From a checkpoint of a small mixture-of-experts model trained on Wikipedia.
Size: 13 layers, vocabulary 16384, 47M parameters.
Experts: 32 experts in each of 7 layers, 2 picks a token, a softmax router, a shared expert of 320 neurons.
Training: 258M tokens, 3939 steps.
Below are experts of layer 10 (counted from 0) of a mixture-of-experts language model. Rows are named router (the router's row for the expert), up (a neuron's input weights, with its number), down (a neuron's output weights, with its number) and show model dimensions 240-319. Each number is 128 + 24 x the weight over its row's rms, rounded and kept within 0 to 255. Numbers have three digits each.
After each expert's rows: a language model's description of what the expert responds to. This comes from a sample of Wikipedia text that the model never trained on.

# expert 11
router:132135131131113136070161124108116138103124086129121128190102113126148140109116101073146093133114157144099102094157109096147185135084116108154110109128158163146129104108142099137137130098113147061102124098106143144141157162129149106117115123
up2:128160124116135069131130129133097148120115118128122098122105091123090139128149119111091099189125136165138106078077092142176131156151104131178146117130124131142129124132102101138123108098150105152179114138125153124107102136113101116154104108
down2:141117118159180097127121153117095164160161127114114128128114121147061135093132096099109119171143155119108165144140122106120130149150093129114135129130146142108142129113105074101119119141142120154174167142109101135127138159094078158158101114
up3:138138111105099098157103116139133135127166158166159150121144091106168147139083137169149140138158167104117143111150105100125144157082134094127116150146099119087106125112133157139101106120110113118140127148143119140090163140139148103082119076
down3:139134128155111174101119152141115132146148109112120146124127132112119125122133127142154141119132169133130169101125132167136125145110143167199161123143121133105151133117119109153155132086060103148120138094103122092112136117140112149129077117
up4:118128099127115099123118154112104137150220137090089118114130127105125123160135097133090105118130129110136131093171171092092125122113134148108113136124091116115124110132073108175117115126141122114102134112126077138154163155161127109162111110
down4:149135105098149139130084157119164111126162133114094169146130136092144089150125142118108111109148128095129160113108139145157115113097139090123149080113130118106141148096155133123127138144112144128132169133155112128097151134110141113142134126
up5:116151113116167155153137142132142125133087107092100105114153107118133099122146078119156127114132134145155126141146127110105146129159141127123130100098145125158090105116110124136156179121145149139116084159145119141144161150137137135132107121
down5:134131078121146157123099110162182133100136109169119168160105135082080103134103101156114108123081101131125151122140141121150111126120093112143114077098125120101110104155157213171172114086140112102131121120124143125128192156105129111103120162
up6:107159151100106147115122144156184137172115116104144116143169128093110117126118171117183110160117117133160119141159139178135120095147124150106090125112092113112142113151131120147097151144157158063141151117143088173140143178091150151125128142
down6:100100097118120103098150122112141136138131126138136120110095100116160131111121092136138118100124140112152147116117151134115097082106120096117087140108135115135123120137153141134126150092156114110124097173141083161099106154166132113105149138
up7:122090107125131126131109164106095150163120098098111159139127143082135169155136162125141118148143106141055128123123059113142129128151160128127149169116178121122117121095126099139152124132134133128097144112131150155147115129117106102131137152
down7:112100144138158116147148126126114128174129181154135124130156127086143096104113100149133138128119109129104116109114138118125158125141093137127160111130091138130152086142131113105126138115155121130097158103109164167138147083166123108069142141
What it handles: First one or two letters of a word split into pieces after the or and, e.g. w(ool), L(jubljana), "P(olar).

# expert 26
router:153073086101118086119122194164108159124154159139139080067121129137094163120167150155114130120135153159134146115169103112136144137150092149151107152151069139158107107131166126108071101129111119116131103131160115110152112167142106120124135115
up0:104132153157134134149130116089176152135128125107167115102114104158147137128126125135079136139149104114144114136178113104163054117110161120084158081118121134144124126140143162115136131171147099120158131121128120122172119134157108149104155113
down0:095126096089162151134119079185113161113159098152175115152152120158117141120141100133147087127146105115146127149129133109149141140143167096157065112129118129136145130159131095119115142130148103134131096123125160109147097106173141127112107132
up1:148119112149149061136156145138160139118091136113164109094136117162077138130137123137152113091106141101115143118083094155121086164134154123133157180112136091092132173113140131138193162140179133095126106167109121142120138138123115117158169106
down1:189122136140125155113147154120126127127119055107099107148113118173158130134152107098154135130127159106158126119157108102139138129130139103170109145146174164111135120131132136126138137088117128115115140145107140102121098149121113152115115139
up2:143178109134144115154089167148136117111139146135118125129151150132142159105109135127126135163115143194101098166129132117093111105143149097123139130168125125113121098160118123120179160127113145105145129120114163130137083121115088150114112091
down2:116129089123119059151122096083154112121078156108116089141108098106157158143144124111129166135168154176144160116103130172160113152115131137087102159133157090174128147125170128103085128173169139143092095074154128116089151116140097103133079140
up3:141135155139125145129152125150157089161120148156123135143151136146096145127125146073128123114142163096136161142165160097164093108122160148154110106103124112132109086128141116127103115107100109122197077117139106096067159130103129062102099124
down3:087155157119150128132145107125124162076115141157160129107125120071154101116148134092130126146144138112152126157104139115152096181103121139131128131151103124113115122092121131159128081145098142087117116128138128185136090073115095150150153139
up4:154131147098115167132113132112108106128096111138122119162116090099094158168119170148155123134147095111123135132186109150157172146163093103141147109079082125138145134131102108115126119161155130121115111119137179136158108175088161151110119096
down4:129118122156150126107162116089121131132125108139147096122096132135147097143150171080134108127124131140084117121139099131158122153152110151115135177145128128140100098166137097114114112145126144155095136137140137151131130108126124126148089087
up5:143143107127156111158124133111149118135136170128139149164147102165118187100140134159150115112115125113098081131164155094131146104129149117178105107125059118148150137092152162113178097121166166161114125152130159096128140153164132124140124108
down5:125131120142142105135107194127124134123127135114113143134135144083127111161106128063122127120141174146154110120107091127141092132107126082146126158135143117113105174148127114148143122124088149089138113138106111152186140189109107141126120119
What it handles: The article the/The in running prose and markers opening a line: table pipes, list dashes, heading equals signs, bullets.

# expert 19
router:154108176162117091133121118127113195108141150117100158110141157133092125136144127136117139149135151151131160092096117125107112135110102136107156105146100117118101091162141094091146161118147135087131148162137100085141119162138098130139120100
up2:139111104110137089142140161169098134116091128084116122145140176137154139111134125172149103122144126063113185108093134127153146172134131138130162144108113126103105137083171145099137125107128130132153145153084152145124119126125097096140084121
down2:092147138128099132139198146164147148147132101144102121146126166116108128117093127150126127162098143105145134129134158147114122147171134092108097125149109131169171114113096210131131121146155086152116145111196136166127112137082146091145083172
up3:117136133137142109136147134091131091119125155140108063123137127114088120127139129118060157138108137142117098119129087102139115090142101100119113151137113123153134149135154144143164118124141160136114143123082125129173192139111144136131103163
down3:111104125119169116138147098169121177138130119131108070191143135172141176127126105121127154127127139141117124158106116082100115127153167120188119087122145070130136146114139154110152130119135163130094115142156119129098099182106137122127080111
up4:127120151105125097103127151120134091108087122167107122137119114118109152114119127117143132137130129091112105105171123100084150129124150103160141106150125125091131165141133131070130128137127193104159137142159148085127145150154133116104126085
down4:116158121139157087132133128091116151129155094110133135152129132142111122106144167095167111167133177135154127075111151105157134124131140127101166148123104124103160122102178187136156127130159164173117138146142114123107102131124135147119117153
up5:150113130145083124126147105100061141107137123091173156136132073125167138147132109126166137150102112111136127108060116097114112111119122132153165115080170088128083124148110112087121145130118138104155122134135120125087117129130092131109134141
down5:112109120080177121131137147167127140122140130148132143123124122137151175169155149065086119096135132125129140122149103142123127086150078115140088136135127143120142130096104135080143134116122124143116149133102124146133095170122151130122176128
up6:083122112146131072145090091131152136105160148134147118175117116131158094137121169185144133160141118122124101102123131085123133147082164114124101104121113118126135168123127148102136085140137156092140090136171157127101103125163136156112099125
down6:065114123128146172166144111068154113080109116136104126140116125109124148121132124116113116118093135095121159136111103130097168142171148112131125092131126136119128161125119120173148102128142141108126102112146110086140148126081173172129096095
up7:157172135110120113137174130155064161143135106103088109155082111089138103159103081151115116139169146128124123109151166154152153123119116106153114156110109121126113127125143115147165098113103134148167130092138117151115159154100124128084115115
down7:118080141174111144103108150073105130170149170108148107147061082125110126156151130144098142110167107135155140134114145118127124140132130134173118143097133121138112152122131121098138078101090101137132112153137164125164158109153092128122156118
What it handles: Digits and decimals in statistics tables, census figures and unit conversions, plus line breaks ending table rows, e.g. 633.5, (288 m), 11.67.

# expert 22
router:146080099127103152167114165197131146114162126150124165085096090106158149143114162133131154108125149151149138119149100117139146099147109136159147172132124126105097115148142093200103112163156160118130128122134130119094168103109176127104123133
up0:087083103193134117121125134111125135155149142152105171154141119099183121089156119110136125132112147117148131168112136125128104130087145141159113163109121125114127097126115101142091137113111113128141161128147106103083117113113125112101125127
down0:165129134117131087139111089174110120111083166109163185087112108137111111123133119167117133171168120137099159105105141109152155139132155148128127134157135097102158165121174110139086095139157145159143135098108149137109149115101167154139106101
up1:144130087107158119112166136111119117172125156129093158177111167060117149141075109122154130121147118097118108119119101138131118156178128102072130109142096158149145123132094167123118108078138110118139160135122089118148112117127152130136102124
down1:138173133161165165117162179125144109071123130111150135145129137121155110092062122119077130105137135169160131146126175092105119141142135146099132107129181125125109114113069112149136126139106108093081127149130116155128111131172150094125120132
up2:078162094160099132090097123138122135131166156146154102110099074091126121166124123140105134128117154133088091142111194106143173140091143110164097119157200156134121135152127079086135174135138141155112127161076168142148200135180153104149102130
down2:116145164112164100147124092127077114110103124155114153122128162127096129112146117142055144151176182118157110151134105123090146122134157126119115148149099127109142172119111115167132142099151144107162100145124184119189112136126165147151120140
up3:135100146164120121102120172099108146142130105092118111107085143158118146170100172115093124131122171147126164106140070107132148146128090131129137120116114125143078121126127154106109137108142164108123093128103145160127125146135114058103090111
down3:082118092104144127109116149120109101105134159121156091131116109178146105117122115117053093131142143124128156146113154102171104145150154110132116146128110131129149153152170127123137132190080157158139138182117125140109130120132120142122135159
up4:101129176115123126141097112121162149114158123105086158099128179117122117131114096129176116115139175134152141139121127146148072144123158133155110143139121128103119126161120151106141131093149134113094114152124138130160134149123161112144094114
down4:140138113105146136175179074089123144141162101090160131165107084091147103170119127126120135157120124106137117123124155109146092157171130142160094119108140116141139174105096097122145120194152077111129166109090134147134110101097112144122068120
up5:171140121114143147136135152086084192152125100114070096144151129167126148159082089147139153144133128103146100115068108139145128131155127143094125138091116123142111118165111129144118136074184106140127138186182175138114145120152113154143146137
down5:149125112125178110106133114151178156115140165118137167131157148124110109137121114160108123138151120089065180170137117130141094121166097143115136127114140113126156079116148151149083108128121110123129105114108122141146140094116091116124166151
What it handles: Articles and count or order words before nouns, such as a, the, first, two, several, and ordinal th in "20th century" or "45th".

# expert 30
router:137114080142125094116127137162145107124118096150152137115108155124178124183135097159116152111142114123085102117135137135069152142124120148149108139128102132131144111152076125105112126112142115132136081132122132163143141141164102091122132151
up0:118147132099123092118144153152119125079123138141141111092151122137157110114133128141117087104118174125168162119168128135124110107132133134132112128154133126102149136081132127125119191092100122107108099140154162142128125135165110169117127106
down0:116127162138126144112160155117065146130138155128125098103075150150100129152122142128138115109148155140159118190171160135117144114144114141140128122120095159088140170113094154136161135104129111088152148103173118134119090130151105080139119123
up1:109154100122097170113117147131142155125091115156113083134135143112141096086118119173143102165117137108105123160148159156085144137157143086164147125131112133113133133126093141113113122082143146117115168124113124129087119098135095174099119151
down1:150140149104151142144092085138137136118146144104115170119115107120080168140132141125109112129132112094156122109152139142157131123108146145139107122150118125118160126154185149109096137082169151134130133149151143134120087118134148108126100134
up2:118153143103132111115120164075129094133104142148121143124142136150108154157122114153116193151130129142103099091085124145158089165128148164135137128140152114097095125132090093124164105147146116120116113132138152142113116158138119124147131104
down2:111128111138135121086135116099152125104154137126124130145114133104133163142096143098123135110158151100115122105126108105110120069113111093089118128162128128161093108105082151073164153133175130071128139134158128109175129120148157149043152114
up3:148139128108094091098133102154147145141145127137119121116110116124133162151112148159207091109145132125119122076134136118129147140120148124164094117106095160151125120086089128068081158130138144114115100143112197110133141128148171162114139137
down3:158132102174137138134129136113145128123108109151101123114151145107147123104160102135200124081140098129146138143152117126149170114156105141118133137166147129106100144152112183103178154123150139092147104130166113145168114084127109140147115137
up4:135100124151139122106133140100111125113177107094125136087170133131173123110144070105151128142069140158107098102131138155106130145130141118107146156103134091117122155119100142093144115131103092153127078123119165175154175141123102106139146125
down4:127093133123109171117075142110166147106155116112133135112138177153167147151124138121134135151116088100120112131140159151127100099089154110108155157125143113117114127117113140167099101099115131122147135182122159162153141159107116179117136158
up5:133129109120115110146133117159144113152128141155147142117137120127161150143081105127097118143135131133127110126119143124106142146140136149126129137156078082108143157133117168082091152171105113097135106134106140126143105121099117126152127125
down5:113065151094152174102149110173077135086179144146145133112154173089159128148134109151108143097147154092072157127164105088114129135145113134170135131118143121107127084113119076147132125120103111175122161135146127101158128124135139133121137140
What it handles: Opening pieces of proper names and year ranges, such as Saint, St., National, World, 195, –200, in military, sports and place lists.

# expert 29
router:141107112122068095142125117122104129136143148120137145127118114102080135135145118107143131123148092094142090119153145128179140123141174156100154131154143115114079116098117106157184148111105122099123107138103139158121129085122129124136149145
up0:145124099057158116113139089086125151087120124142116106130064109137143144112135127121148145129081150131122138104180174108158138195132127138148115084108124153158110134123155189104125096137125088099121089146109093094122105141073104146176154118
down0:157099122130161130135176148128123109111103153145100149115098067172138118169171093118140132120126151119164129151119113130118155157131119140132158155118085157093113117144101121129136139135145148099117104169107143113146108122118143131177119147
up1:123090153130120115128146130115085147149111166131162067172139136130116129128177171125163108137172155120114137126102161130133171093137119100113160110121130133148160120102123137081146076090146154141128096085151110128093112130095139116139103150
down1:087136094121142127123093132114097129121142125115130124161147148140121097089175123168176114169126155143131144126147141078121113150111089135138135170116097156142096123102129135114134113111186127116104076107152133136108096105126160137142084164
up2:146151148134097145099143110125114122132118135110102121169112215146137112172122134076167142123108135098061119102138137106111103096110130114091133117137115119083093088113126115162176165147095119146139114090138160138123141143140111111112153138
down2:180149133143156099118083119183135124170124125133140147114176075105120119159125113095132143140182092109137109110102116141152119144110140135102168139110143150160107156099135117087131136114145142103150101124154122132178112151115151138118082133
up3:098144135095117123122135133118136161102126138107111128122107133117158133130129148178113121160162169085143113148134127119175139138119152106154160119152121128117096146117147157110149140103115146134139121113136116166148107098127107134101118134
down3:166139128089123094138127095092117135142109168156149130122111170102126139169110151113104112136141076152104129153105134091110138145133137139129143137128119136138122114159157124101120118169124136153114100138165102128133113135131117141105164126
up4:136154133155136118141114127092149107132128129117116126132116119112099099166130128139116106146134152097140102143093152122093172145082133144141103076145069149112162080119082134136125126078125185094145154137112127148107152167119137173130086149
down4:154180130114103117091137163144109156155098166107170117116141161120156159073109120118127135094147142136114105088165155153111111116123133144124111123110112115101077129134123060145115114101099071113102123128155146153113100128104109099110110152
up5:114128130141108133131147132137156101148139152123173115135148129109080158114145144122097144115105153130141095098160119100161169086143151117121146122111156109121156130151136135142109122114124140189131101148126133109141126147143136145137138110
down5:092127137108095135125086096180081170097140145084105088133080088131105136105128095140104114150142105097156142137177127143113093144139104102131102098168139160096103150143136130167138111097148147112183121069138105150125148151100173137213140174
What it handles: Auxiliary verbs, subject pronouns and adverbs in prose clauses, e.g. was, has been, be, he, she, not, only.

# expert 1
router:131104145114136147135123155048099109130127093106146138154117112147127125118151072126125118113113152148142122128109164170130128155082100136141113146141165118123114133148171072138098098131120109158090086139091116105186115129132126145093150128
up2:163104112157121101127129162062146110094120142135109090124129119128151150123157133148143153152159078126139078092115148111109138141117133109104112117129128156112117112113157124105165161135161131117103067096092136102163137139141091127142127128
down2:184141126101118104142131098180150147153116150142121146188141135143152113112159101114149111143129092095117148130145155114095156087152118124104129164153096132115118109155120138114160152120118158124111086135147133108129090137120077132092113105
up3:088125104126098128103119132101142123171135153160124108135116143123135124164143141150108094121158135128154177153132121134146136140132112143125135166141125144097095131135122109134099110080136102084095139152134116149153095127131125140155105092
down3:087173094106143092149130090166144116089142117102138097094102112111137119163088123125128106166122156116134187129087146137120143120138134135142126129089164109113123142108153121056130123146155126127152173148128082176114146101123122082127073147
up4:155109108137139119118133131072119155151152140127140158141144112126137088124136115162145088087186105101123129145125141100162156129142168108130155125114126123154121158093125108097108110084136144124146142129150150118135120137071149147118108134
down4:174100134144126138101167111136119130186133123140100159170162137162143112127107125163147148128124159117132106139148096131100091143115153142118119127125147099124152124122136105138135126111150136126144145123112086164107170111132090135105092187
up5:122143143119097134160144153112178156105116142136094113130145130122140126168156091118072152134131139132160107164065153115106127108129126110158120149173088123120116127151149114109140125104164118123132114093130157100119128180180156104133117130
down5:145161140121078156132101169096159120117129105109132136143110109144093172143165122146148101155143108100134092068121119145083129117128113119112139122073125137123137133131127112136087114147131115126157152107138103139129141114140156085148130125
up6:150127128102121077110138174093105120118116115143125120138134168120161139135107139165134126156137142113098128113141128139150145179092136105132127133129122133089140099149091159136129138146121148141121139125152117139112128125128122193105165130
down6:136109092152109081151114081140145129139129146160092152143147141114097143164157109175117097151101140124134160165136113141102160109165121131119128103106092121104114150086095117156142126128140151140132137120135126108060142150139123145099153145
up7:110132132114105154156141185137138133136155114121132156123142123136128094091125082171112122145129152098117116195107098142164132195086139134141154131149134081116107143139162106131083124116161108150144114115115100134124105162110127117169142126
down7:101144141122117093126178149156120120168131145106110106093110130179132116145111145137106116144120117113123154134162095146173139109120138128120126124110117119106143134119116146108158097123124093109138153096115125145154136120111074125166142108
What it handles: Word-internal fragments of Latinate vocabulary, often st, pl, qu, ass, after prefixes like re- or un-, e.g. self-portrait, impassioned, prequel.

# expert 27
router:170150150095121120151156144129157108142096147130134165150158151130151150150094125130124157142132138121124136140165114145154098118126121110109120099136160126119127110108128168136113094156184129134145139097120095123149135129122106078095055111
up0:078123154126109144157171142137161169134145126105126171128125124103154112115114130135120125117120124100147110132135122129127134157112096149115097169085161119111126093098099136107147111138100115126155129162097096121102124113145109077097140148
down0:124083124100175108163130099084150117157137132163132126146118127127136139160120155124107114131138159124147140176131126130126088114103121140125106128125121114132100152104115183148131126097148120123139133106114115121135147136144150145132089141
up1:173110111139115148083162129110127097152128096150127141139098102125140114101128101128122132156159162106135118144131137139104112150098111148099131141126114110105114104141136123122158122149146120124104101128105152166158158092130132105088103111
down1:123106136136085120082095135119111138160120158146095150089100113135137111129166127098126116138111075131137148113127122108144095118140077143134136145110114154153142126154089127115143147168153182137124164159125147150114115109162134152174090102
up2:135132158135120128122142101157128149108137093151137157126120095111128091155132122093132138119111166150109136130116120144138097111155153162170129138096147103131122110094076185167087135151095125155132100134097109135088152143145181111111150133
down2:110077149146105118132129168117146160103097081129118101116139136121132105126145140144135151159134123137117144100112079134129109156106111136121141165126139151128140140145190158126155131113086137114136113133119128100175143128131132151118129063
up3:107134124135163125157106139117129113134162119117127121129129129157141122152161102156147110147152158148108117132087131144096149105120135108166138103150104171111117146120101181160112121143155142115145123125138109081091136097127104148111138094
down3:104145150146143166120136123148083120161136069148129142164073122117074100083078159100116135121094105137082139134127057132114127108101112128171139132155099112156156122131133156171119167124149117127123191116147193101093135148128115110134137087
up4:110096090092178127104116144105100079121113110113144176159161122183144107101095157202125176142128123152109141136145146141161131058144135114113126134128144115128149110102101132121135079063094131120073140122159157109114154096106137117136092132
down4:099115151110135112141131132147141141121133121166149117114138162136154138121155131107116112157143156142141119075123177101144127151162107120155107131150150150066133106119140159146134142152114122114142071126090098117168073167141138114152128153
up5:114116149089104120079091137093141090086141121162137107127162152117165131149146105106142103132148133080137146140075168153110098144149144154140136098130086121151129140099137135146089151136132107109115155096122102120147102164141123101121135104
down5:131111122148098160113131109158131141124138139166141105127135133142156135099155136134132165127134132140120110152128121110161110121118086118122176139140153191142129135155095135125096084149167177129178126118122118122118116104102117133184118136
What it handles: Commas, usually fused to a word ending, after dates, place names and clauses, such as July, 12, Carolina, afterwards.

# expert 6
router:111147110117134117137138084185162133141134156113139120141134143151108131070139142152145123129145125123105084095140132156149133124139128125146154113119125142098138171132137164111113096141096166151156137186184158099119133129150124133173129114
up2:147163162125160092156096169092120107105108152135097122124137103135148174171138142182085112095124144137165110127121137142070146114115131163123111157123182121152090147147143121118114154092133090146131108117166109129156128164135110160101111087
down2:125135123153112153108156115121133129117131106105107119127136121098113126112168113155139135155146146118151139165150152153150167146133132142144149135086128138172141125141119139106132159128084147078117123128138138102126149156074069041113145147
up3:153154177103147136116091127113127129121150128177094157168138126121107144058149112121128133115156175125133104159095162122125131153110132155115109099131124107125184076111191141148149074079136118148118122094156115113165093147141152049140136115
down3:125144129132114100126149136151156092106115131132073094093138186146146132142125135128139102115168170124119126171145151207099088134139086128157081167110133162176148136164144072135107144140154129111127108141119100121130119137090096126138112163
up4:089130120167155112143106144090139129090110153137122147112137129114138108063093152102125128143112137102110111115135111064089144138095116136125132155199164124146112149137136166103134137115135164131114092158135169140122117134127102120105120109
down4:155145107144160114124143124180152126168106121116120105164134129105088119155114149127097151113113109169156128155121129111163110127133125145082115107137126125085203151127119109139150138119128134110105097113115101106118114123155145119139129098
up5:110143112099163138103143150161127135115097096154088142148106126097147138188158130113106147156148137080127083151102104132140150126115134128164123141151146113151160103111106125124106147113143129108114072116118138102115129144110144069166123134
down5:098142125142170087104113156146136069168145168117147097127106121105153116092098134173161112089159125180151155100128122099112114144090126128145128177123123110115124137112102105140088114171177154152140138153120148103135127133143083132048147109
up6:123120114140114134156150120117155111165135130103150141129134123138090157143130132082093175092129136134114130118118160123187095111119112108142125136076157127118104126181120136073112134129125122166152129150098105102160111149130137159136093102
down6:097146154076146161156141129113118125156098104145162152137134107137129108115144092140129132117088138129162147130131090082109133117149131115153089120140149133138142087100128130167128091131092133138151135099132115136138146095124202147134151170
up7:107146104159123122121107150176157127118137128130137152154092150173174100102154129108115175100205143122071118108094085075113146105140128121128110151066088154086115172170116158108100161161097106140134139145144143171156122116099102122122147081
down7:127106127166133137108173126109099121179130118134113118138145121062099092134137153136113125149092094147106132126110126169095164119111099118113132121149126107172113133140151133134133117144128097061144127099144120056125179142143104132157149138
What it handles: Periods fused to a word's end closing a sentence (s., ed., er.), plus table cell pipe separators in sports and discography tables.

# expert 8
router:168139096143157104142139105153172116119141113133062157095098133113129118131098124130093159151143119168145133070168113154160138171138132136147168113116124138111125151143115148138118129103126179135174146099116115148108142111142143151119117153
up54:169140150130137106125151113093135151140151124158134138121105128134111122119144156109104104121155133147145150099135110121117161110142111093115123155155137102099120121126136151162095143076139098100128106145167114094128122118107126149169132090
down54:134100099141138125147137146132135147120147130101129108175116132138153140089126111173131161083159140126138087086132121176137118136119101102103133095136127101129138112182094124183121119127142101127133147168145170133136113130098177114102094130
up55:150114153113141075138122156117150143162102122121150137116132122144132115046096135147147105167183135104160085126108148108121107151101140126145148129154114107138144113112138108132100128096105114155124114136129123132128088134123152134134128141
down55:162130141115128110112131136099141133165133122119161109130092147123166117078078121111112138116163137102136091122133104065122079145152115124108173082115129124115105137136108085103126152155137119119096137144159087130135148124127145151161151162
up56:141166088134091117112087142157117139138137115116089122161091135071113140116172130115154135125144174121146148150117166118159165154130125112143137144121157135111128112129177144158129179129081135112094113112129098135177120153140144145090150139
down56:137148145105152141121134139141108136161169130153088126124137153160099116146105160138125102138117110101140138147173101098159124112112134136132108133123126155105131128154115115140119169131132086126126136123131093112124184122086111117112124149
up57:181133166141116082121146143108116171112111121101093158161171128102138086100111114137180138130143139126122131143141126169186152115108098125128098109121126112135110084155110128145154114130115177114175132124161108162119158125125155108106150133
down57:114146117137133138164142169100124122100118128127104148101127159124106119098128152138111171104113151160116085144119109147093147113133131159126101143148122086108108119154142094135148142178153081130153131147134137090146127157121135126123123079
up58:082103146129135140111121143123161142145178094156111133143126164134147140089096141134158118115132143137119138125174109135138144098127097149123152074115142067161116155097155124127111128093138180150080122142089165133133127165100145122091150125
down58:108125114145119104133124116169104151059122149147129129126118170117114119179122102126159165159110134115105088140108094136109143099151107095107155104150110150130128108115050153105127152118132114126132111138077122123110071149138117124107109108
up59:111133138130157120119134110123127105106176107105144089123083165129108170136076153124117090158152151162117123185087112142133111138125126110090116140140127135109124111118126128109118121107145102113150138092170111091186143117134165138149135140
down59:113121101139109139114111143146143137112094180101159171140124125141121138105103127127106116135127164112128113145157108100105133162129117152129129121121083156121143090131127171078116122109121080138171138139150130117146150114130157119159150195
What it handles: Prepositions after nouns, mostly of, also in, to, on, de, plus place-name starts like New, United, American.

# expert 2
router:128062132117136105153133130111080120149098146109098102109138126144157161135137142133114119111111118130152174089163122121144143118138158152118141160142118147151104148131204173101146113134094134162142158147142123139153153106090116152134135106
up2:152119134149086144106111155090125131116143092113116100131122170144130146142109159135134129105130124138108090148138127124148166139107138129159160113122068096158125144132139167110123143167139164137128105105127147074115172089161185136121143102
down2:145106154097135137135148194119115102074129123137102135125149151162141106125116109155120123163093128087093121136129131158116128105088147149171137111142132171145090108108137134143136142129114138148102144144146102166106156121164120084141095130
up3:114140135153114131120107146117091125142117120104133073163158138157113138124131116113159122141113152097156155112180117111153137140162146137127150147115151123140155120082175114137135117145086120151176114134124139107129091104151085126117109123
down3:155126130143104144110156109118088148143144117147166179137131121131152133118099145136092133116176166138134138078114138145099111140089151123103123140113094103120115124131118135128144138128113122124122128131143180147125098139136180119155111131
up4:112128134126091165137115103086098143086155117105165186095150160115115130143092154133110094128140101118127118111165156109187125135077141112114098139096170125111183138125140120128169091098122127163139103109175136111163110131098138134080096121
down4:157191138127106117126166125133112158102108151088098171112127133107134119118145079161156139167088101113108119139144113104124104188111134147166118135175092127108113122140167129170133098152115149130121157144115157129152161139134117133137132116
up5:145073061116153086108169067101144129081171109117152143106124102121119135194143142107119105101181125125126109108160124119133165164139111135104139141105079146144123128142128109154152155150132127131118142128124202075144169104136162168149095110
down5:125129100130071116159134146140148089105182152142132154097120114116140109137124109118153125104158163140119086084112138157106129128123144120114108118106138177124160141134145131083102143116156146153108100119169127098128115171091124120155110167
up6:119092102142096143137135156091144095155166134091128118144133133158115090124119166169116149115136141103152120139156117169148112125108121154167144137100118134135100128142117134133132130105117152135108090124111118144136072119115127143104141080
down6:126147126078172116164143154121162088188136120164110154105096160120123108096143161123148121129111072135141139133160176160162124159111146138162131125100149116122143075125115104154105111160102135107099087141122150133099122091066108103118122172
up7:184090118091123132115111122140125174174124134093110114128093112156140121142124137100125140126147176138122152149124134140122127114119085131139121108070132123104140133147144092112113153125152120114114149157154089114081084118094106095092139156
down7:121131122125128123141108094145167132137128134148144127175161112158127111144161145112107105080139124154111148090141141111174120174159111138127155135149148099102168163134124130092142154136138145156124118140129145139105138135102098121130175088
What it handles: Colons after infobox field names, table pipe separators, slashes, dashes and degree/minute marks in coordinates, e.g. Regime:, FAA LID:, 84°.

# expert 25
router:174143125101124132112123137118082123133105099117119146120125144155116140096164095106120093109117119152138120160141144132119104149112119113133077124138115131126120163108108110166149092128107143108092157149127140111098073123139122130146125124
up0:104132126124064104108108110171148122120090110126180126176156131098135175125133113188119125147149129103166123174157195109157102127091130096090117134143120126119111115093145138114095100106194127159116179150105115109133123134163119096129118133
down0:110123098120170147162130129113140127120095136144113150160131158121157160097134122145111106133138144110137133132145158121126124106118117132117175135127131116102160147139138149138138088158127135127140114125155133144112102098139103174142134119
up1:099129112114096127110182130092100129141117154094096110137120137119118107153130098134123117123144123103126133121112116180143107140129157067119132163119110118211124169136168088124113144093091124157114103099127134132187122147092147189125123130
down1:115132121168108123110124133146149116126104141142136126149162144105068139114095123107089136145151112098107124117099157122080160122109158097133135137120142126103147135144099117165194186145155105101101097150098101174134139131145147138105142102
up2:110113122165079156134155112145094116099125133109094135085127127126123062158161143117135144167135169147117147152167154158119077123135150126094117167135099187095116129105136109121150139140189123139159128135115145160104101083102153133144152079
down2:132180117144123149123103091142156131107129111130163115120149142134139132121154179094172129135166169134115088103128104145114145099152098130130113114148147146096143142110138100098130129138133144136147132142129158175123101166115152105097136101
up3:145132131123140148133137107109098150129156108163101165110100113146138170102141111134115158216151130093128099090125129116145132123104115123117152113129111097116124120119136142126142160122103136154148113139124097138149095172093127121160156174
down3:107096093123177117108144115146107158064125119158095131118116094143122136149151151123155177124125146138082139108114117121121117126084165092128143070090110132124110103115121139097107135130113118125128108110116099141147145107118127116127141106
up4:137153105124148110124137158144098128129160148132121109095155137126126160085128096145098113100146150155134122139147130101133114130115115108124113150130155152128146118117157077107164111140138156106149140101117139152141129137099115104143113158
down4:110124166116141105109124108110130133115117128147135109099115101116138153117132110138143124178125093109139126108122135102117120142112151121124130097114178162096094155118151057128106086170109092129142098137128105090129153120149149115150091117
up5:113160128147115178137131125118177146143165108125138109121150128132087138123134166115140102121104151146111113147122163118145115131111170096143106126151142161189075123128112120120129119082124159129109125157104123117129116167077093142119134118
down5:096141130151143154120161122158129124141142091114111107117111120156131139162140113136110131112159116116149099157154132126136121074093148137114146130157118086136129130157156128137137128103072125166121146110086158174138149126084106116105111113
What it handles: Opening one- or two-letter pieces of lowercase words after a, to or the, e.g. d in duration, m in miserably, ex, trans.